python train.py --hidden_size=192 --experts_per_token=4 --learning_rate=0.0014
Below are experts of layer 2 (counted from 0) of a mixture-of-experts language model. Rows are named router (the router's row for the expert) and show model dimensions 0-191. Each number is 500 + 50 x the weight over its row's rms, rounded and kept within 0 to 999. Numbers have three digits each.
After each expert's rows: a language model's description of what the expert responds to. This comes from a sample of Wikipedia text that the model never trained on.

# expert 58
router:487478497468500514426569453413578552517570476471547420506494490524533546526444545544464541436559530490513468519512491492478556422521436513464504444557423511579443305490412536560560525514479503469429463469472511485502531490527533502465477432477452521568466534524370508551454523517446579476499521426522428504449443482549547466485522537545570509505416456532490538595535480597493455448509489405480512461500572571491510343592571411528508455577441487431466542487541478572536472506474461444457561522456441470491531447492528461460498527561511527555550444423506594619376515502458487462
Description: Articles and subject pronouns. Indefinite articles a and an before noun phrases, and pronouns he, she, his starting a clause, as in served as a base.

# expert 32
router:521447450498452560546455436527499495555478502495467624529562499493444395461450426449546475442435416532520530499514463493560529480561449485462519503521443557505486542516538491502534393555530592565532503541452558599461496429484539485516459602546530460477408553549512452479456483555480447572569527466550507431571526419420485495397531530543578590509538484516512490582496506539498518621477470557541512507420510498580555521441518443419497536510494465560566547459441540451417549517497475417421581479417569565553516387559506469442498557530521594502446530583583478483451566494426507484
Description: Participles and common adjectives. Past participles and adjectives after was, also or the, such as known, used, served, same, large, plus lowercase i word-starts.

# expert 24
router:565474464500485497561498597581542539481490508494402395548555390545447557526468525525491579415447441511536458642480410474381441531549523563523458594566522453510497486520518491598460521544525476453489521454468513456408470462487436482488410590530492460503515499384510546499491503461526453530577429569451452458465456447438483464558608582563517504493518497409517558494424516496579491503492523529510462458515586546442570597490465464468464432502503571527495508506517524529516561494547536465435463436533475529530498470390524524554579462451493478421554519516514505491518555523353448560
Description: Commas after names. Commas after names or clauses before and, which or who, plus the piece tr starting truth, trumpet, trucks.

# expert 11
router:497522435403406433475572516407406513463579504387493442545443488561535417472482440552577492457514542546506510556496651533465444480584518446419513464472568402484524483562459429496464496487493462522545505524454542573527536510514419550519479513459458537416543496552548467588547468479522427497471518521578422507507466424515445548457524537509484462468505605497476489426402469540500541409509475536495508459605429505493470454547467423479627545511576522566545500581478523457524430489538562535537419554535549443544527471489456494551488504603465468534516550542546512430506508383514539454
Description: Capital fragments, I, line breaks. Pronoun I, initial pieces like Di, H, c in names and foreign words, line breaks after section headings.

# expert 42
router:507501548425498463514563484472534550466529466475502548503431472523460378340534517489362601581491433588443478462547441505594489397536527493483518454493510422586475539552439507556494489466376528484509472500443469583447508470359510433493486546544591474426478440525471485398493466540517515457514565548561463556508549459512491472460423436460478458433446502512421540504428582490534575495559552535567467489486511535484483462507562498494492473519554557540505602506508478533582538531457480470516426533547460534428497516577485426588418529479558489500458445530518604482579472510477547511
Description: Of and vote signs. The word of after nouns, plus and minus signs in election tables, and nouns like turn, head, film, elect (turning, headed, turnout).

# expert 55
router:523400535450498409357550489549469474518524548488553484447443526490484516492539572481509518580575491533374564582397447518490577459534547423415501493499524465497551535474415489488537416553515486449589429546448436443521430519493527583488495513544524498509465448568550534556548448557475425555565536537461511513544487542495456412462465440487487442506497463556487416443447504445589580516555563505519499495391394487453505502414564543437466401559461474463528470521436508543528563559514553612408476494491539599556524489495440501486539476405531479521467452519565480491496527461526556573
Description: Topic category nouns. Common nouns naming activities or institutions after the or a: team, school, music, show, election, film, plus the prefix inter-.

# expert 13
router:447631542459464456538478507533548511422496491425424364537552467544460497449475531528508516480397472506512577523543585552523515476600506492520445558536471538518491470499503489476435552552465527460523515527529509622493567506420493530487529540552469547429439569518477395492544501511522558525509411418581435470601517450472547514520505508509442454474526567489423556575533451532489564498475436474505512434500539596549523514521498537529615456530524498522476509394532430577469455550551434524528486594513516624426496457452556483453626515505474485538532405443432592499505443559530519594
Description: Name-internal pieces. Word pieces inside personal and place names, especially the letter n, as in McGowan, Tiananmen, François, Saint-Quirin, Satoransky.

# expert 0
router:482472486582514536423433451566507515538585418420529491497451596526519542538473457492451487469548528451415507518512472465441598476543497541551526506482498535458551592460488486524561561504503475446417456498467484510457565440502515499523504477486421552521525466419534539480442525543418538470445528425557527495524522510475563552512410449510427530585481512471528502330517421515588464544460418576628507432442572480514497551494459497438459450516431373494414504573546617442521557521588544468465479490589512490512498555405504594446429468586464450504512536530580464467543540469512477479
Description: Sentence-ending periods. Full stops ending sentences before a new sentence or paragraph, plus abbreviation dots and word pieces like ann, j (Delannoy, journey).

# expert 12
router:413536548520564486509490447552433453531632467468516481537494479416474558550406514555457460600533454545495492457532423492423524523500475556495505492487560462531478521562561522465487511527501558485525492503542459532482567453477528517535506513394508480507397425504416469514457520569507568522552535486635405462512449547545467533511430571492418538414512483418513538518560559483548498559574538532454549556441518468498564464521543460453456550620379510568447575528573469506456471399479516669449595528436556516515458516548472439453544407541512513576484497481558480548457491457486537487
Description: Digits in numbers. Final digits and 000 groups of large numbers in tables of votes, populations and sales, such as 7,235, 500,000, 1,693.

# expert 2
router:421466506493414516470458437433596453497548516550432475476531435556463448449567502535455568508503596526561488442426476537505500440531481515499417437547526562485500521444407562515524479527507572511570470511515584515452549489442523517502459492461485504452489550482419450442520476458451510512477553398605561582542548473458419482466592405516490572517522582445424486472557397491495417521504380488514519463561585511557540436579483588456538480393525457575531526549597531607474552490549493512513501492452465482516513520481534487612480468468476561493449523592559380490459522438480567479
Description: Name-initial syllable pieces. Short syllable pieces, often word-initial, inside proper names, especially South Asian, Slavic and place names, e.g. Samudragarh, Bengkayang, Strasbourg.

# expert 9
router:574509458433516468484486547455589572453530423601501491489552613436481496488403464484429556463497574468543513504532542598486431449513519453529490484501610497551549479490426494483434551566423473566473546554494447498426567406429552514509440394487541518430484517550481516503470494482475535428452484550465438467525466550518487411577618509495466438514498586513494445545475479555406426469438445470570487488531535455496549547508518481469424557460432511536469604441442538523497453516483495390556504600525574463434463462553478451427398512439457455511587505554534450578453542504456464503
Description: Name and word openings. Initial pieces of names and words such as Ne-, Tra-, den-, Cha-, Pal-est-, plus table pipe separators, often right after "the".

# expert 35
router:536444514478500452475533433511570579507500536561491497525480503566506515536533526487406468467469405456568378562473431463587435588503529555583387408546565472515537530478498499473482400461508496511445463611464499474438510481452589528490466475568517458539455633514485520470546560509516439501421437416397456490344509493536495527521485511525455530567397578553455484538527537478523539466402460511381500571553376518498573500505500570467498608477462477416555486468535487495508378544496538513538445503519539535488500556482463471510495465525501498473470459534459515502497578453422491549
Description: Word-start pieces, table pipes. Opening fragments of longer words (sq-uandered, t-actical, alter-nate), table pipes, closing parentheses, and "and".

# expert 34
router:457548516537568556539497503537525498528453506562512574514422470563485432556523470484460495496553462413598466458509538525442478433470539529549449558627593530516504456486498436536463607569474516521568545459442551460446521550408522557534454461462526438554547500502423470539488466476557420433508486455534538470470458461384562589522496584436581600532418561522542419536559479487541510479463520461410504582563473490478484523586481522562464583493471446487439528559517509520518569548554416429559521518553466543489447621418510520582481488611543510531503565482467458493497437563444592487
Description: En dashes, commas, ste. En dashes in year ranges, commas in lists and vote counts, and the word start ste in stemming, steadily, steward.

# expert 14
router:472559488383497499423487536537516508623521567502517490539494543530558501566491414545502479512498471542455543506419613497515454404529504493520467435471525430372436618552566463490506445415586532518439520552512555430550584501561531421473538453514458386487531559450517524535459540466574447469496463624427435544492518463451428468496527474498465439476506508501530456540498548439424451470450491391467496510524403532507562477404484497461480516420486496499617428576462458514517453428581478533459534412516484443479488489598478493502521562438436471563463416523538489519560479488557536506
Description: Determiners and quantifiers. Determiners and quantifiers after verbs or prepositions, such as a, an, every, some, next, seven, plus name starts like Bragg, Brackley.

# expert 18
router:591537526467574563487500504448434530425484494551387572454544545616531471562457488455507523624545521431566437499596437451534454373487484527547459597431503538616565495593491449598522591492493593536467547507514559471516537521407538480574535487503536535543528581513514470443546562503480465475467539494438534445512503502497446481587527554548471488555480535532395544538453585470456574471621512536472498523578475498509489480533458557425533421561556429513456451437543501552440540431468514463525494422480543541471488523447617535508571498505533532531523455507567476477484497446470513481
Description: Metre unit and fragments. The unit m after numbers (295–464 m, 6 ft), French/Dutch words starting with m, and fragments like Hon in Honduras.

# expert 57
router:468607536488436475620572544504477529502540514382458447475473451554504484456419537518547423438492545485589421551511482526570513448472503458468470479517580407604442491492482517515529574446538491512472528459450524492510571550501489474569465498600367617554404505458517475530519515553540520498457506471493455534505561435498475508525468596525526546454489465425484458472496389509451449450545411476401523530507520550537503484449511490545621453416516501431486483493496467488543459567580489560489428523523593579471458466476486542397515564621551551519534610510490507539476520518498588565
Description: Country names, name syllables. "States" after United, country words and endings (France, Ethiopia), Japanese name syllables like hi in Tsunehiro, and table cells.

# expert 49
router:584577509555426390503467382522457524511520428403525503597506484431527449457481515485526459530464542534531514484522507462479495541573543488519440529448476472494567541595498518441515423463490411522515510584491534567492383567579496558520617535483554532565502433485600454423498504422564491554549429496480484464450521444506455491509486446496454527457432542546472479588492495449591553503482498469541467436436454506583479462495543518487478405441412517414443484486617595419488484554495539541457554417504481637533533447553420483528504517514542456545497578567417485473469555523497538479
Description: Action verbs and prepositions. Past or -ing verbs and prepositions in narrative prose, such as made, took, giving, wrote, On, after, plus ve- in vegetables.

# expert 53
router:403431446504496508505486586547490503413467468493374527467531473547492452601449553501522551387526560521458467509520490605617370437502426419435462458446564501539464489575501534489507514457515503495542487518520437508392537522441483501450572441522483398543469591486433457577401548505497516500438529482501446433464490483448524524563508444486472463542468417531535534476493476389482531432535500530536536531590477462574446518490431571462436521449457523407440481462595472420442540538465538441461515492502583501479546497453533549542535571541483379570522429546469481574508534464507492465
Description: Name starts, coordinates, periods. Opening syllables of names (Ho-dgson, Ho-pkinsons, Go-ethe), prime and degree signs in coordinates, and abbreviation periods.

# expert 20
router:475476391404462540530599452481506461523535471445432489556554564513415595533440527547484473571502459561507541491543517429582503529552487543476577482557460477573462526515533530497566488535405451517479532391493359492497533499508329492453419564527498475489491468566522564508533511533546473529410432492499511497388528450523430553501536526402509510444463545501531398446479493486558537506521461498547561533475537483454477446554470489565479574481531503566575557547489532556545504509551509545500452527591499570564505488516461566563485471633497524455410450492410571546476534584587483479
Description: By, semicolons, table pipes. The preposition by after passive verbs, table cell pipes and semicolons, and group nouns like Women, country, County, People.

# expert 22
router:571515539522424568588519576398421524478496522457517424491466527553519488510466475403506453474522529490505523496477542490488525504474537465477551560429447493467487505449488437520496525523501471505483397591593383431458536551464419483502505494547445432520477382552503448500543503456598509504582502559528441444559450454521450508669546468425537536448477580599479482469593488520462417542501464549515513559515522525407587417501541561572502501554587481436458488450469474458511506555560432504464483574467577527532470469421492443400555427454543507546454436497494556488614455543528502507
Description: Opening parentheses, gi pieces. Opening parentheses and commas before dates or glosses, and the word piece gi in Colegio, ringgit, Montargis, plus place names like Indiana.

# expert 39
router:418498569486475526492495566455509473627541469514454532586536497546576488488494535450528496438436476562444425530491527493568481448452475505497482444504472447556495391506522520483472539382523476539507514453522491496458595491486404495505471471512575391479453556565493412547570431493550539554534477456461492548470537538565495446559607434436420480449478533495498534416438447506489498497390482569422516497601430446446531462480444461426499612521457487479456516491461504498462471633559521467571478415458533603481572469456451520538491502524459488506521470423535473475650499530632488499
Description: Short mid-name syllables. Syllables like lu, fo, Fe, Fo inside names and foreign words (Budlung, Lafourche), plus prepositions in, of, into.

# expert 5
router:442495435556465574535460535507495573558459498646483520486591484547572449554431475536560545434490503487465480486513535533485521449479519471488542518518499533550546540526507619478546573494436484514445592558556584527538478547484456563510540525508480536573462440538527434490539516530492473491573452473478480490515464547514509571609414448478469537405480523421530467463577451468450519495559455477538518586440564381584380500567541488472455579464567535490515636459476472504500475498409459490440490565362620510514481505452541441555455560573465462508503459490515509513464436605577476505
Description: Commas, the, possessive s. Commas after dates and clauses, "the" after prepositions, possessive s, plus word-pieces like Barb-adi-an and fle-e/fle-d.

# expert 7
router:453529477441514489496508471512410492581427500532420421524482562512566561468596503553519543526570402501623521437524459524532499484504431461518445459574559444558439541459509519571542565531499505456440451504594453482453593521477495427523479543497549476496463587475538502434467469610456528525423567445565446468412500496528398550526475461520555366538454509435487522461489529487435505514547519537500515421467434471516466488547492491468507465552467534460457559452461537489538397565449533554577501445597612472516559429466551524543550597578572552477475546472563573475549581446530565503
Description: Table cells and lists. Tokens inside wiki tables, infobox and list lines, such as pipe separators, numbers, population and Coordinates fields, and titles like Queen, Peter.

# expert 61
router:536413480565459466531599506503432558546537548473494496583503474527516489487470511565557456441585436507495525582437501512530493568407608482602534562449532563586579505478568500470475420448566515510569504527486407427524505429528509568542494542578554428424492436513535579471411502498583564526638492479453492478550496514498455429606559530556485450453565476551551533494551430464519472548412554436490506513557429527458527557469454471469436507484468554524548488449584428381476559521458477489497477420418473476493564408517531511518589508447489487534465507453498525424468525542534508578
Description: Particles and verb complements. Particles and words right after verbs, such as out (called out), part (play a part), for, up, with, and past verbs like took, sent, led.

# expert 10
router:469479483444408545474451520600453551487464497493573655496558489449459603459481469490458544498583486517523610415408557492505531574510479497495481499435491485418526517605483540457501433544500570448462515463484462536428451468443467562499506417402631504519509556496463481463400493525503586554497476504440488478437470428458494525509421538514469551526469442458395497483599599504541547445412474440470501479462434500549516488544455423582404563531494597415552499545498423442491533557526585447541472566484549500544509453476448541468523518555483547463514474430498496489506603488465476474
Description: Table cells, past participles. Pipes, commas and decimal points in numeric tables and election results, plus past-tense verbs like Honored, promoted, transferred, continued.

# expert 43
router:456583577489468490543540563481456544477419502474524529539532444573540551454412448529493494528512491527621521487401540476637522505570477408536521480518581489596495498460488518495475508445505491580538437459399446548483460465473539455508489529561596360487508539548574600475559475565439520606471506520473432480465475577508455483592468620504513547555542459423499535463466559530418551438487473542427496564502484471547494556516470526574446463473531474514474520452492483508456426436472529474514420512479517501547507576437596479535438466575552541467521482448448471613570443545419562506
Description: Mid-word pieces. Word-internal or stem pieces like rec, ass, leg, -ism, -nt, isc in Jalisco, as in receptor, legend, Rijksmonument.

# expert 19
router:402451509450466569446463501551632581575578527590476464478491488470461416528523514468472490464541472475560471456534459580507420533500556389576401431529526485469501541477530491502536454479508458518577474529598483420434525580475498580510558595493505508526555528485512458496509512448441432518512476517449460500487555461569491483560542457389458523456327554472498461501474472523461550441545568543515510400445454435515479558464416542443546596491499559461551549483575487453377435593590460496539477527515459428451547571596509528441530556483500472522488517513488536545538536496488505457
Description: Conjunctions and accented vowels. Coordinating words like and, or, but, among that join list items, plus accented vowels in French words (chômage, hôpitaux) and che- in chemistry.

# expert 29
router:497544581412510531541446538590466494402474441505425528503479527484500530529488507511422458586445486563414433523567545570522517469523455513511537510495484511530551483511508524445565583547521396496565452458495489491537461487566509388464505514568490563493465442631447460446540476478496488523501556476473475528448551483460414474577526480542559514496477564611529601395473524432530461589406473618459523554532515592580470560549494542449586513491470556535503477475491481482458444477556568542533524512494420473607478499397482410437606534495503512467509520513465513487669455522489474471
Description: Plural and possessive s. Word-final s in plurals, possessives and verbs (forests, People's, writes), plus -els, -ories, Championships, Win.

# expert 44
router:506534539484488437498520455481487521484506390512578503530470571535434481410430508515446496480551467428431502534485535506510415471531543475551508540520581428507600526554523540412545537486537542417496513499496452456507418481566473558478496466463520553455516359465535585505477560443552577494432576509558505411497453545520481534520516527485507536570474417521446562498504649529430547501402551451523404496400416420422442527517539424425437548531510483522524506564497415474511594454437465518550558463491520590474495432577482426526545449432498550521385468436551537532489440528457537497
Description: Event and action nouns. Nouns and past verbs after the, a or was, followed by to or of: due, attempt, death, loss, returned, elected.